config.yaml
n_experts: 24
experts_per_token: 4
activation: "swiglu"
n_kv_head: 1
rope_base: 10000.0
init: "normal"
lr: 0.00599
beta1: 0.95
weight_decay: 0.0
schedule: "wsd"
batch_tokens: [16384, 32768, 49152]
doc_mask: true
Below are experts of layer 3 (counted from 0) of a mixture-of-experts language model. Rows are named router (the router's row for the expert), gate (a neuron's input weights, with its number), up (a neuron's input weights, with its number), down (a neuron's output weights, with its number) and show model dimensions 0-127. Each number is 128 + 32 x the weight over its row's rms, rounded and kept within 0 to 255. Numbers have three digits each.
Before each expert's rows: "comes before" lists some tokens at least twice as common just after its tokens as in all text. This comes from a sample of Wikipedia text that the model never trained on. Tokens count by the router's weight.

# expert 14
comes before: " |", "5", "8", "6", "7", "3"
router:102078212099094098163119138153147179093130131127155116131132121152103122081078126141129148085126079134141124178124174089012111114141112077083148128153083091096138116115068118141095156084121097109125115135190118143150180140051154143157093182111125139108129167131071124139131159080108157092102121125133124095134141184130172081105068122165157160160140144087167114130166140179154119155092
gate0:149130136073170168130174112088095106124125194173119103149056184081074151089139130062188151135147115121138148141150150117134121139125170125112116124153173096050108137138067150179096123114190098137134074081072072149114152139159130101156124111124147120125106081146108174124097104163122131136191116162118124152100097159174107126092082107115149130145138211089097164130116167135200129130162
up0:116129102125087165146113070191139167127119103091152144112119135124159105121146070175080132109071102125106182079127074086152151150091130159123121174142111147141110193152145083136109113152107171075152110140108144084139118120142202160220166096123129089091150122171150098203131129169106119081133131139174116140128147125115127125194146171157068081150083131113151089115110180133063098114166
down0:135107203122103109149150170175096159115096148103154123158141129102140122113143079129161140158136104112113137038086162128077128131164103115057147101136115119152142112133195095218140094125154123137124093151101116067119117079099114092141142042222145098121178099111110118168160152109112200123098155124107097058128177144143124087136120104124110129114135118116136148145178138130106093052132
gate1:175153114118139143130158118069128161131149169084105149141163092116109113104071102115107151149112072112061162120120144102093104099122068205097124156175099131087177092119065178090146113174113180111133140111081108153115114105160121139117154142065133101091178139140109141122109169168186089177126170104106096105135112138140170106184121155144076103059064099129119132132142119121099094079060
up1:139125076079112000126091091145181107150130121067080162139100151138115143137125156154141150116146150117138135126115118146094140131135154093196128138124144129107139186101126111142128151054075163169135140103107132105096123172170154116203140134134153133127168167129137115151187178177126126118127122099160126131112127110160149113115093137110096144139183118120083152093201217113083199143164
down1:160144151126114098156161075153125127150159125135110127134136033124039149151090128084100121142047079068126154130091149111124091132150159118107097136135060109120109132155125111065158119097095172112161112137150101104138067150115128126153187157184128151179106170097146095114105110078079167076194136129117144145132089121126118082118166091104135131139008143113125165116121127119140143115130
gate2:085135161146142104162090155069114149163080066168150124138120123174096131191149141090121131112149146227126109095117104116138088073205129114099120148135123143138126120192109157133177105089147080126144174093129155102129137133100105151099139152152119144133065095099115169119093138165131178104142140121190060210110120126097168123077106123126145192185151110183086093134128116140085112112143
up2:109136150111093104127193177134090140194089100151088165118119178117154111139132121181142106139102128112143147147144115107170123116165102049138147097148155163135143084122098092125115177163179095124148155129138196127141170122140171183060178176095154186160106110133144097167113178158057072126082119126137201105161130116176142131166179097146170138136138117143154117090166169187127095142119
down2:147122130129124162093203094182092130111098139144083152108127182146085121144131157099111159142110100053145134113159145123164151110102103140125158085109156190134137117092141096130117111131153100105103041176101121132148158109127092100129082124040122126181052134119106171128167108084099124130112178083133196064186115106122171085151140188147127102096156157133165140085096113128184157122098
gate3:106131196129102105079117154071146105113091118111104106129192113176133165155106115097104151062146085120172163164161099110110097117153099169111113091095118078139165129119127210128123077179191091089146155148164141085111110130124151164077130189162150105117081115120087156151122127119137100060131133090051142115159108157103039104131169075138133144143139130131082125107138146158173145098102
up3:078068171100142170056109158162150196144163141058163168157131101159164116107088137173117116136121078106149160114159092147115142152107113120123145062128117119149209131197136070125178175088153194157127100104116118091111145109182121168092098098177103128141067109137120101132127102093157116126137104119151159079095129150152091192116135069162129123148136115104121155117087149137148150083088
down3:130208069108203101134193112163135134126088135137142122104101110126062136157203110081136093135082120120078087135059166147115105124138162115206119119124135155119051134067122112112107100104173157071130165122085109166155083127128167173136155099141166103102179145079169123139155122147166120157123161134124095120122123134091157067128149151089162124088143126172152130142135091168122124074098
gate4:112062115130119129089088053143155137151082179070163128105122039114099130129115133114149157157133117080089135109167149065158149095103063140121091148135126155130121155112110140150085159131192206074154091132104181097060133055152121125132140147075142127166164126131141136148095117118111166138129184166075062118139077130139127110102103150111173128134109105145097099147150165110110090175145
up4:176135147119106120100148121070114178190099117128120115157103133173130146155119139122095063086116091048179128138165182139076119155115080130105123136141121120136091166140094099124125148116169132017154085122115105092169164183116143062155101089138104113117101125141169097168139161149107124155100087110129049172098093163103192130099142089126159099086145136080152140156095136170126097154100
down4:095175138155121137117130109178177133182119125094146132085190178116102132112108134087128180134138115155089150112117093110110146138094163105095129140158137141151100072075171108098123087155129163170151152148139115131129041084094128215116132203155123121094144096111145164146078076086107189121167153123167184185169092110121110096168128187105124092163120149125062109120130099084134175140118
gate5:181113203112103160136141093171135162124115121142096094102125096106131125076114127066101163129147134120155183069146104157095099159107159151071153131081132144136115177109091215116141176108166145108137102084129085128187110118177110125115144118119124078119139158087128125214159149124087222138123135085046057140113114114147113108118147107113128086119176121150154147152084100142127145083110
up5:180113101171136119105185138193091102136162125139118171114100192042129115148059133119100141157150150166122161138130182110154136143185122137162131134155081083149162138130080157122166117120155136110135123118155145138177118106073097178108131141115130165171093135141090102187121151078103124153131041129056109156116182100126188093138133167150140100099107123130167154102172121153129125220144
down5:179126080064086082134114134105161073111096087128148156122171150111126124121131137155113106159116119130128065109136075124138059134076147125130150099158084127092082072148165080089135126123139115135204146110136120105126143131090062076110169135039137158175144141112158068102157124131157081106169156109152130127146135143138126108145177115139140147049051152132115100106103158213148120094139
gate6:127127122176159140079143136100054185132187189102165099123118120122117118113113119148103132102167091128166096155174101106083108112194108135142109051160128139090138201124165164112141061152083098114131105124128104108094086106095145117122092076167140131133140076136132167113116070140119161113165114169142144086136141137119146144076129148062146187095143170089166081115128146157210086158091
up6:096120165087137126112188076089124130093121145034104148092084110092169150151119106175147217119121070121157147100132141184098147147115139100121126124104107098107035123113160127126195188129111132118058115101146112079153177130133148147112161148154093168125136117200133175115106112172144136162096136190121127096094180120086172143136106093167128149130118157069109146116115115145100080111120
down6:127120166116103160077124203183123106125104092228084115181113176154138136128133110121112103137125180077082113102123109123103107104136124189172176101141161163128179157154157157129159098151170115185163115190155140161162093121130115128116131149180150130181045156077104106122151107124126081117146159112137112061109140099121149142193148120150138149066076103136110149152140076093093133130110
gate7:050141145108133146071148077161147109122126060131077160156098165147115067195108170167109198146121100133128114128159130148131106152126120131100151185142102132130109173135084155157121126120098112170060129145120082110062123141164117248186127134115072146147144095109114136136093182115157136136157129159195122123152071160183157111117130136142138099112126120115159127109166100098162174134161
up7:109128117087177129120126104103125109154106128152106116141069161081109081088087116116132148140069136137076104093137119175153139155054126107136067091152025111059107123104119170119109108131130057152129122119137118068123106023176162141126125192170142133169188043112160105132139137175092099144136152170100123149152144140142117160124151111142111119144079128105165159106111104150146164131116
down7:126167165136093131113090143160075144124090192099144117123142134177115112091072058135110089107198138160102166132115075089088131125164128078190158095116172139120146192127134102137097139161136166137095140157182218160136135153109135144091093155176151154125091197135173156167155110083070107181126117185123166148083167123091161150148114152096113148163125169134169140140109163147118144125140
gate8:136144135099148112147106120121097189124081090128151150181150128075122104155088126169131181115143097106131111098127188152107140168117109099206147077108167137158152136198090061156171098095166205164148146141121098153140150189116162115150129128142193131086156145112084167156110095175124155085135094110128116120159126134133120158139206062106145109171121159188085128143129185141162084118150
up8:185134106063157173114143165135180143123148093146136131166119124160124107139100123104095146102119131128141102117070121085081119120132171122096087138118188130103122064104100127121182091194168137141076073154195086148098124124127073123160147061112146178112170153094145077117207067127110170132183151136133158091169118128154079120124124130157169109127136126110171099191182104130136112151072
down8:147109126138070131123153145119083108125115093171083109148147155097147154121095120200112131131125093099159120114146104146152142175102088095163121099149173116156062087167149150144128127071146167152095153128127110149173145100140217122140089152133128042146127124091094143157080108171055102132171122157171118116130149060063122191120121121103153105157057148126112098073113079083118146083165
gate9:227100138095079132141097147119117096142161110132143088091137106137156175167157099122152137167125139099131173167174140051144107142042168146115114100165080123117130086169154213128083138175110115129057122124159103081077152110134181117087143105114102124098124120149117127127101141185111102142136167089126146171100165201153123110108127113125150141128176132129050145134145080121181142099148
up9:197156104120114153148139149187138117073118116129125119157187133149092115157088085065157175139151196120126129158092043149090150090097092116151089122160103127127114163145138121130157198197141208099151139124182089155097128074146131166145145129079160129117137100133128150079106118138204183140104148114077146095163113130156114095088106119135186098113077112111114110094102125164107087145156
down9:179101120060112105108135099152172134168125128153108184089187147151158166111115180141188163138105116140124147186072118121120128128075148080087127118123063118091087107141064138153111158062108085172105151114095055134137173117084084085110119158096120186119126127149083069102165177185152148104159111126075109135154165107122082147140141164146138144117192130133093131155123123120145181114146
gate10:073096068105124141148105157187163138090114097124174157096208167113050140173165182127208117110134086109133112093155131130133143136160086184140146109112115099185061106131101115167135171102133134125069103089110095177152128150171126167115075182157114159145101080098081146146117091092133139161118136145091162145076100148142151121152190128111121097121146111141126164117149145153115079095172
up10:151074135143150087120172108086171099153142111138169084133137145142078149101099130142084120147052168165123105129092117181116152163150158135148097157102111138110099139145099162128177093132187127144105115137182099163105123056098122112136134205161149137086122159168106147137170165136080076171118128111137044115104185123160136143160133177064109167099091150109111133146169162205104070134131
down10:102127052088130205168112131192111100156125142174201120112183102132102139168151089104110097116133100089162092156156140083135157203127064149140115114111151126156079165049086147126094164160118173073084152097103125133131176138148132127116118137129106142167125074125089098058131106093138173113146153154137107094194104163104148143104123103118148095105128134141118103154105155161172134059128
gate11:070137111085139146180073140098098112160126117129092151133213137109101136108103153118128078187149116163116169113127141166100120112140186173114136098159076139113100128144111102157143081097127176145139179190158078100149083201120097154128129097162161120178069159121150175143084144094229128139106153139122123086173143105198129148171149094089160127159138127094133193143116124132129120114104
up11:157159153108173102189094119123121141151094096130091116106106183136194184150131155104138161122213175134112135107114105164145094099157144097158098162141078111124137129087111187140137161072150089163151143106163162083099155099152104116088155130122080088100130136121159128126141199127129097075116131198177142137078145168160075137105083085155074131110202158130146099191133159115089158120127
down11:117106141143104091162095087175123115088082148142115122060171110137070131081081126134105072157120079137171148092143131171107165123097145156056086100151171125143182149173130079117127158144101145112099169164135107067132137174108055129109084147131106107154098164126134096136152101161191180184142124086101141109114126148132148144149118172162113145201158128131031142142153152090111159120157
gate12:084121134119156148147137085092093143124141109194147186105151151187162108106105132095114053131132138103083179090111160127157130127117157101100149136098102085125082182119096193074089113106114097162162166119153139180148128072156173150108125157069141107115114095104135150123169139107086133092100130114094116144187124110140155083075198076090082126101138150140126146147135137080125201045139
up12:115155159103113143165136105030136114126092147158091147105106143163093102134143163114187127173124153123107136096097100090071160100127154151077089139085128167180112100120117148082119131146147146140149123129061074160099069198110203158091147180109091136104166116129116091120101062138112205153131114163067101105122150148074151098118153141066109132092131110110162073083103143110133129127152
down12:208129161103119076133144098124148124155150112134126152142146093109155135139142075120083144190113075093132121093160147141183115212132130135135102146135121107076139124183089149136108146129131112050112043138167161064148128124089118102097118055143093125118188131201191102185165162134145153175163146129156123149130111166169138110076131101158148113124168138183119158147121087178122108117136
gate13:091187097075172163079135113122175093151123133154144107104088166073102138092090130096130116124113079149158152115074133147142140155079117104124141136185106122149144180117133162130094189115130108159099183129125124155137129084056178150100113134145091192132206119148106151139128120150136159118125156123152134134023104191097088089166117142103181128075074105130138147145110073109085149092157
up13:138134166120066156092163113104124119073073140142114151110159104127099135173103170096162074057115150154114176135100101134118112135111151127117115133128133190129117150110155150097093152179155081159124154153094153104084127101153062149094206138099123113102146154110141128169134173097120184132123144077154168142080054151084118091103094117169166142084129118162134074093171153127217156161173
down13:131085118129096048088088147114081148129120115096117109115156093119113159109193125136134179159166160077158154082119144110132084145088179159146137085127156168110116119147099057177107123156115142141141157071176059108074105092125074113066143085104087127127188124155165102130159101105123141166084074104070125111101105102075104164149120134142088150075144169138104128115127111092114065095102
gate14:129148134102130161123134112152169125124173099114151153101123125070098114089121076115126151116112101176111151167170124120161144145037212107191149122132108173192107106127134109134088134153109138111180151127151096095129204094144093143148185114063112166075154103161093142113138148119148077125072182136154187057104107062127157178107158083136161110132146109115101097145166095100109148099126
up14:120131081166197098101134087115177146115125157116110138084141081083118166077100113119158123111176140111170117121152113121124152121082177090157104132183116166126044067052079126136109132161112158138160138147115165123127138100103076089190165074074144162133120094099111121162137137161166098130100171144150184153143105093086117142152142116158122106137183072076105131085101097071100093107161
down14:157147173147135175085144176150051132094144167167137085140097099153119118169182147148130074088129123138119144095205183084186101166101132156108145142084113117106120122142128140102135151110140154133115113056113071172156098103133160079118124087155136089096130117109213102159164084132162123122096114100136138205136173131083121157094105085110115138131152101107115109044068112098097109137149
gate15:103092136101177082103148206135148125123144153119103090092131138149129104073107080079134126129164141086144145174183116080143152159075114086097107178136107090120105173121118168114149143146177104146077137085133116167115138144119143128163082152160078143102067093126076115147172186094114072197081093092107135133139087104075143157087110128135158189137121132087171113111170133143150087175182
up15:148133084103145033066136138086073120138076120180165094142119169074110099139154123135109134190119097062159137075155126174112144152135126057105100092139127127115149160091090134098127112116142129125160081145103073151183163104152048072118087095122129136119171162144162130157100141143136141173137153125118127123122122102174153151144096154140174119044147152146121156072144099158203115111140
down15:118089157096160131121128173155230125114153121099144117088156090123138088137182152089168093076111138131149102206113161073131076123122097167188145112092092099114152134068104135138126107125169194098083145187065080168091119151109172147119109110188075156101098121157131139076126114091139078107152111117182116165147122106094097118124179089108145133149130108107089135101122112111086163140096
gate16:134170135079112162158117086149151134155166071224127131097134113169107062158118137143150106073107143155121080152119103087106145155122166109116118129126084080069138117165139167109119121132155092183125080119134133146157132100078191112108093164168172060103112173101111126154155178156132133176147103112125159121106094170101141130136115076108131153097072212073089156168112128098147088155170
up16:113110167098168113100092097081151087086120137117100086098164107210155195102189082164108079143115133174171135194160140096137123116162121080172089136140080118139107117114114107156129131093105141080113159135171068153105143184115084162113147141150105130127128135069116084100091129110138078129065122093103132129129141150129140149122157154080162042165156169088175096114168177094126097107137
down16:062137085162175058146079097142177099121158095181193143117128053150105067162170122150169151086123150201128127133120110128086185106133124146116176115137050120136146098155140116175106058114154047113164126122129142120090131134114143129180118149123167117113148175116089107147176165163102110142127142111137145123130119150141133131089164138088127116122064165137130147073118168062084124135151
gate17:144110112182171101124104064143161120105185155065069111133130169074117113144135119137152110161134057116094122166143175109168169068159139125075112102100128069113090108130172073178129180150112110093140123131173147074137087154070161088139108112108100140124142153148164132100076141122124078054138128136177105090130154091120094117080117065140179142138121166088131119114143137135149067091099
up17:142178166103115100159136135164176082081190123055111141111081178127126122106103146104130154082205098139124072139154137151109136085116147156126164106121133190144110158132104061102110134139082089141146135132129111080105061102070144191145132172125202142064095191116140111144128154130158133146141074129098127098089085117170078064108138143173081130154116138125132101119169099147139127086131
down17:078104157149098151098161142110142156106090133117176150147133100113150169144114085109129144127165115135101172081142176061189193214109107109129115068113112109139124077125105150124168146178110116136119101133114130092188146136129137153150085119164077092171123103089106148145113111120100157187099163111144113172202144077173133164134110129056149136131023134129167150099124150133134113181086
gate18:103191110125121090092138094062171159151130117205095086156150085163079163149093144159117140191120130169088121125134119091124108148125115150156150131171153129111110113107153124122124163097132168165068133105152098162061099125125147108088137101130104126205137138172056091123165161078119112151146153160082038164162143127146188126153126088087159124183101066128121161118129100112116179119132
up18:126190125093097121137064211168138171106180152135131092125137148115080127097085146125081135116125104143116166157171152126154083099174138118157115093158077112114145154145139161166080208110110058076155139168175128149148149249054075138118100135174119178126135127166136139135144132126139145108116148106136178143118112165147144165108117146043120150121116124142137143122135129120155183131128
down18:099103183131065133117107162134105132208155115155174156082130138111143134174105064141139138146109150096155178144167158161175170150098172094121134136081179119170158176126126114140129104128110080195153053142116125173210132131123120164138167113140181148122148145116121148149128133116143148120133123116152216110080123145180126062126107147166106113114170168111141071125107146078119120044118
gate19:090105166091129110120121108167138180137131100131079123130127078113156122134156108074131101080167124123150118160154144128102122111148112114149067114119121185118080151036064066116149125097131171079141147085121095246138158169170149150210174091065138146149123162104137109104109131154122154138158120063164107101132104088087144128104160151136162159103165156131095097169139150122149130092155
up19:151111104153092096183122147125154086066127160170125187153104115118075120194112092133174165121093145112143085097113107153164119078145112037105136126180156115105100119143140139102171194098194108127138120084119117104148065075168160139129160129160157161130110100156063117169166170179137134140113181192149090159141099155161108159134163137160092123092138071124096143145112116168109126166104
down19:090122147123135069167130131122094163157126152153129077134172094080053155130171108117125124124125194160166126158104081099150158100082074099106091104159141134079130126113132028052139053127084135099160139142177104166090201095146128167140098082142165084138166159110120117128117133151107149165152135097154116070103119171079108141189114146129131171144131116126136102167195131126123122127143
gate20:060114094137123175150145164146132168144152145075141135143066133103161085144135139140125114129118062137129176125137131076144153143139139143166102137123146170064061161075083149132146120174152168082169132079166202124177169183113145144155110120172126140141105171151067117095118100134105114146167120170091153202118180080128129124072131076182124164123134142203136133108161091148097117140144
up20:125091154161202085109140173128103180130139101177138101058103122110112069106110177106092103175182087125123143140113151113077143189148126139148127102136182096156167159170122164158137183134116170134065166102161101183132174140147101086130180102144090141118179130189112159142175110140132167118087141160116105150162138125106139169161140105146132099133143176116161190220127130116142174116139
down20:108184047085089115141162070164108084148143124148080141130154116130173156136091096151177150054114141117120123199158103183139121133115079111104100136150112144096134113144108158170093108110067122142142129133129109139067077150166127131126115207096210103120149176140131180111082109172097083153186113124100164106062123116128109114073077165076150101160119102101138114112108149124130143104123
gate21:177157167133138130108087103137101081167068180067114134103106114068118088130172107090138104147192075108143120138165139118102134155094102121147143122079080149101094137177050118150138118176167175144151148134124054109096168104088108078099131113172071065151146150139101143127198149092137162097111112150109111145091156142094120134144165113150111099167109156110064119106125106052109100121159
up21:113146072108079099086148090139105098126171133135159136134189108091156167095153128146130099130131130163126116068153133123079169172176115068149072143125089156140123150108109119079170148095107101088142113144078200142100102102101123062145122119181116115144148144125130069142128115145060099135112086112104106103136220123169111153095079077209113055100116167107115176125167150128134114153122
down21:147101135148154125143150091104087138146078150151121152116110182141159107168152099110164103076133088120142157161113081169116141076131124167115142074158142157198140064138096098204100140125159074166093112104112103104142169127183153156127112106149155103093096178160090171173132158086097118112131157163145173134119038164092175131189189165121136161138125151115185128110112171125141166115184
gate22:159141098154115162117131136115099178122105108083117124114119109139128133032105118116097149091128091112158107133124150185096126088150104081115164129115093135071117113055115130094170118135137158029174182124162082162152106159169067089082130157072117141150134094123105134131106142133094129098227190152104147142149127127081088127153102106158105106105097076124123137125080128178158089184111
up22:156121117132205073133133107150142118087156092158068095159082080127123089138146094188146164128133121142135088137149130149128154139106144120122132176150106156109161153154118109077156145150168134119182129164184181090135136164130055150093148186081136143085117132125162096043151107124131138071151169117138153149098167140101188182190156152170152115122151182129169147079054127123098088131108
down22:087129202151128099107118144085142156145150131127174080112121186133132174084102190082145120130133106117144094121144123140091146122098094096155176071132095138118114131128132185151203120098169174064148131132084082128090098183103184105176122153130195113102169110101128120152160093130115077162148161171120087128101109168144114161130107081129087156133083085137037083106130184143134102127125
gate23:160142147073160059138163182096104175101136106079105174133146128150116145159130097094128098188121171100126138151151118133137112124104109077123137147151053130156112157139058162169106160126142143080177149178141137080145101166133166149119139164115118103134082155085118175144127067159027092177130083093177097192140119172138136111098124112118099104077123087124092132132075169149130164124152
up23:124201149157188146167087143149028118092158146136129156140099120104101109188142171084094150149150101088152106172106119118155062133093117132138143130155148124108108110118128129072170204077126121154095148176112123106117090100065165112145134099193163161137132156153112144138143045100095129148157101156147128141109099168154073104144097070092161109174143173167093096095122173148145121118133
down23:131197142126136154156183118115164061140132140145099089130075157116130170110117122152176106154128105114162109118123129119126119132143082134144143115131137155143158100118131158122121136142130110181102175076112070084142055179169116104140108126187133200090113123176133169084213107110139118114137099154064218081089082105108114132195162082158091121195089093141111136106092151137157112147111
gate24:179186102100140144145138122151095098149089156166125177092118108088095149110144127130161149088140115132106141111129144109131217147177113112104146132168122087076093113083134133137169199147191076128045125137168139153128133145150154136149117150107188186060217093126184098075158159128129121129132121122103115055116106101167170161129091141107115123119122175183111130185154133160133098138129
up24:153125118149076081089121155108128139158140114155101129116109149110190118195088147112178078105109138132143107145150136120123128139140104079144074124125120081151084163094134110139155122105117132140118117085070150113139140092125064110116156104161150171155120144126114097101168156096151109201171164040147179175066162141134096082070117161135118076136135066081210208149177117153122123127140
down24:153111115161176177158087133102139115137127139095071186113135112142145115108098117096143146092122114154142144137114156104114185105187123102140175140094074095091058172112100139116164119151146149129057144180132190106130145147162102143133142098143113155071180203136142163087139172139083140161113152102073146051076062070067120131117154152141106123100086149120061161129122121142150104163150
gate25:117156178099106139080132095085158110079124114119083102166150148158112109088080090153130155062150121136134125143125173102145110153162140157139121079108112122173195105134101095065085101180119149100084119139096190195101147098171115129116106171097120096106119110057089136124109176093093147123109125134174099104168104083107095095133221129150126124065089107101130118140106108131165199175097
up25:104146156097149156187119136142180132146119176103114126084138092102127083176131141107076094170143144087118155124037143112165102139112129150122181109118080102137140127153108110152151109161106109140129137140114133069165117109096224101145154140140149095072148110160198166083146093072122068105121119056166139162160169180150157114130152073191115172103116082122101093118177160141131090141136
down25:141092077138118143065199108104076181115159072166165151148106142178174078137135106116126116090165108136078097167088141114148105151128110124135118146142142110141167128155115111146106100056118101074115105116054127149145110119096109080152138172054116169139175102084125181131117129081129150134135109114133133061188126141148152080140124090138110095133160182148115075073139063112073177113145
gate26:155122170117097105078093116135153142112080150072140120141079153176158116171084151164102173140079121071101108123144180150158100129144149138164099143137119120138152124044132122142135190095180121107117163183165092069138116140118156155140103091105145077092218213145181112136112114130135169104135181128123053158129162168160137087138128079131104147113196118114093103139106108138104107097129
up26:106149053199103141124071129093087139122175119090125100117108128160163115196134156074157073160113174160116124139081122114161152133146126128117125173124097127154091135083114120159106184139088149109117130137135175086110059157145138158158104178122140140136233147116097136079151081151152102190133133111159121114054148111114149154125159114142092142188108099084061095096108146125174104159138
down26:097118151070142092154120131133173159092102140161068143125177177153114171109048143124133149097137157146085090148121148106126139061099150069111169113172138171125151056140130136151128071167165131123127075136143060119105103100101104079158120107149129110087102143115178153125110120107124082156057165128139206178108094165168119143139161187134131116129180140104127144194134110082103085113160
gate27:098107144100136102083156122189120151163048123177112130102134115148118105076169147162148143072093113116197184182129132157092150071134116067108148097155078124145087109138145173165127132092127093053132093131156077166147162131103126072101102147112136144170111121135110121111135176115127079139183133162121161170144083137165083041147081146123105150093168134124154166177154115157148131119171
up27:154137162156113075142107172201067095082119134214089108132066200132126119155100134128126109132131158149136115126040130147151135169169140130170153150117140104136183149091170119129112153121091132154171136155161133165126058049120149126053124129157100096163098106131195130112113087078159123137108176110144156169147133174110151125168109184132146135148097108166124163135104169164160159108124
down27:078149116160167190142166095101130106182137129138144070138136099122090120179189124172135162069162101106178192152107100145101138100147118130138202152133161141076088116131120110084161176157110038107107122155154117124105163180143101134125140106148180118157080158137059175160149163114119144145124111151131110076120122060139108143088089142122110168171092131081141112150088141155158105192113
gate28:141131149072167125143104199095099160084197082121172095085118142113095135150100037093075113141106154094178142119125140170090146113122137122091118158197196087136105139138092122127109110095104108093123137128125092114127102122121200157137120097141150157127070114059122096131116135121067061140153081108148117120181051131142099109106120136129107076147135109103151137167163081125135062153135
up28:170169097070133155130124179113129132082126103135155148163128188131135071096094058146123135142137135118063143051183166143135090150137107121184052146175082152170154130172106137158192089108117066096142094095173144088155147096105108182132079139140148109172158119137127118138105166161140161152105124084129118175211126145160093098126114099153167119134127116124135151144142130195168164129149
down28:160110081156097157095118109118165128138088096144182070133167145107171061134125158164173103190156050127116127150172113116123125147130108124166074124119079102182107168126150146086160114123083125139111119092085096168092123096096089139141126145133152134097150117172166096162128149162171212085162108140148099210131153128143119113107160074103180153070189100134115127157187099151097141112115
gate29:167153129146114171090152116082141139127125195117136160143118122134061136066118195129102194133142100148115103152074108119086078118149113077114134142104104155120133143133128112119173178110161066152201131115157082160087119152076146090146107129110112100138162125071103171203101153093099122060159107093150126138104124115102160129109129200126095144105095142108144100147080103088153050162074
up29:090089178158102131095114085187167172117053123158162090087138177152088169078150157119095089132125112073097168126122146171126134156141142141132167171075192106167162107127094165170111130162125096171109132078066106164142147123148089089173152115109061177079153140149122132086102137118100099140146149129133117138144143079138151180118178085110134118160060118140146077090141148114169131079147
down29:132076148119125110118110086149122082119142122128131158061121083133134174101181126121150161083139211136118094138177082105073150143102160119118146153130069196137086131151153129084083147104099133109075175181183122120170147096126126096078163107160099174146172077091132120119190130110184160146144067162115110098131154149079093098162171111178145128123139138067136182145111109157170115104120
gate30:120114153102178137109132145154121115125096162119149154123104129124151129136142092139126138184076183168066085136115099137117183168154140115172153164122116152164110170158082135139107055143162083119158106092081082148185144143102130169112157130097113170131169144247149127127125090071119070139143123055171180148124116067085179118147120098114183129164112170136176136143143121078136118104119
up30:142147134137123141130096145180184140156090136056084111105104092128138110116133147104206123146157145085107069126131146094131162108125167133131116138184174141130078061122096149046080151122163124141107058083136105118090154056167182107114129143112152095204149171119105125142118124136097120169143146094100080100113131101153135105171206153131136187114141154101113139122140144137188123097197
down30:171128093125124142175129128137169155195086108064116105140118079113131142089144148100178090127130118075169081084131158103111172121160198131147125153139129092139069092119153145112096140106169117129137033127134133145065158057137099102140080119118151108135159131111091078146189117123093128141120168058127117102112120113127170060175170190153110184165152145104145133091111129158138160174100
gate31:107114040095142146168086102037137092115172143058101136175156100146084103111086105108176143139125116105142173109151082132085118105141119125122086104085128103203123128113161141137112118046111178115104170196173118134095139091153092120130156077093105144149146090181127071126125062105129135125095142130173138129129146103105079157132141192121160142135131109151133129155065152110130145122071
up31:072105105091091153204135150117135068078188180145125136125118105141191085145095065056072125139060117151126133139123068148116117135150128144085142101126122147152168095133126120141110154161084123106118143123165107137110136103113129145098080103135068164138174102183093088125151141106120076117115126108089117142168153160109103157124092157115151166099118098151105085181066062130158194129066
down31:117130119129176110112117087134135109141131118119145082150077130092158206143114220072201140122165131141134102092120157069142141106177102117130153110154154114127160194045141130137101097132118147122111098129131109083168113143147131120149115074102132052107120162091117089144179166174087126099171104138108116082081155147108109133169126097121199117177183117127092140091163168157131129184183
gate32:121148132135107183154091197105121148138147188104144114151107117164155177095083140110121150190140071161155117096124105161075116119138096122129103146100069117122149091124142119104161147079135122134126157146145113072166110112090094113096126136075181198085174098133161146174124095140073115124137036109193155100146106126110065087086202183149133147111083145078140154160086128130107152119119
up32:149090126076137195126068072110091200087129157139108144150102132172147125165113111134109117118105151176115127121149174110146076120154112181179144108138104125187099134146169148115133194144127088084118112118128090142108137085133167124127124100202071107108158096090122108084132110144201123109140126110172066168052131161109153099082120177143115117128147086152133104128046173140132165182145
down32:109107089173120158117102137121140196114131171071200174131150164076096092140143105101146153102124120204167142104088156094105127167150086125144117117127146157149123154178138101167100138132118134174159123143085131130098198098166100135168104197177099135114113076111093107162125144136137121174134113173138077191134172141151127158069108114098171087132100111159133124115101139089122132216208
gate33:153124077128100087130114101149134163124108097146165161136066144075147207078126164161166172081118117109141108107092091051108138115123160187114113123142144124181158130112097135212119168101146144113145110099101163126161196149131137118125079160139131145164167148155078129156096072174133139075117136136099159110116146106150094137132110148090080132117123108153120113109130133060034165177062
up33:151141076159160125142154182126075136067145103147161166108166135102120170077118186129111059129111115111131083115111094137159150137052188112146139149115133191170136147117175145094149195200071136116159096102144174091163152129150110125154102121111144093103102078085124146059132111161136076103141119126098194106142115091159086172140101071158096133095116130148100111145125065112111140119172
down33:155099160107117146132143123137160116155116171081127123117122083144102076149172107127123167103133152125121156163191122135158145139125132104211116174079093102115079202133045100121083034112118152098072142152115131158111136121090153163161166144088213150113178113125139130185111151121075147123108140142155093190124088144069099113067145138159097176150109133120100138139093150152093097149146
gate34:180117193162153098104144113104088118169096123169138124149107163107156153129154147161127098101157154102151153106112102062115117130121089143153162081114141078134170102165092111124144143164177096137182184182165099166136154173126099107104135189137109124133094098114134181107078151115126073100144112131184051156165215177170117132100121086168143142127164169125070129172102085137089120097091
up34:123163080157169103118082138129123093184099114076151083128093178089161126168147122147108146129127146026083081090090097138118137099132111165163076066086087158183167140107080113120050182103165128116104105103123095102139151179088116117141089148111155186102112146161124123116111098102106131181121118147065105108090158120067103121098100122199104122170140124109122113115133137164168109134160
down34:123129154095148102157187146105156146078082102117117116141130090124098136109136107066173137148112119150164101171099116123116128169110125072088168128194154167122105075188148101129198127128088168117164092132062157168102141104111150056139150089190097109166139115096111123107158135110109135105149100100163095051108111136108157082145159111106105073109088156171154123125147185070213132133137
gate35:171094090196153112117123124136117132117171144149131134120074174113141148135096203075162070164150148110128159173144149144127132137090080109061111095096128156180113090162090222148171143109165097114137133140127133102165114153088086131091102135121071126111209193137123093127153110149063154123141102085118077172143109185129119153109153168122140109122114117065182109138132131132178108176128
up35:098188125117156110060091079165119098172189137172107159106129116122167096136133056151120115115146074176152068110174191125196105130187133137100164141150126147184079104120125136146163117166179061090068155125100119165149132068126144145111120134087095116174128069139127165170155093132126138140123139137142112089154107117179098149108146165132112150164102093095152154100132070153132190126116
down35:138171132079132186151125154105145123167142167086167099160141132174102115148130082146138157102081119114103224131100057094084131161175128122135163145115134077115151114131130076130112166088083129134137169174116145097126110123078158189149077112132166106136136126071101098137053148092148144061109046134135070150096138155133151127157144132089118182070154181133156140108133089161137125162105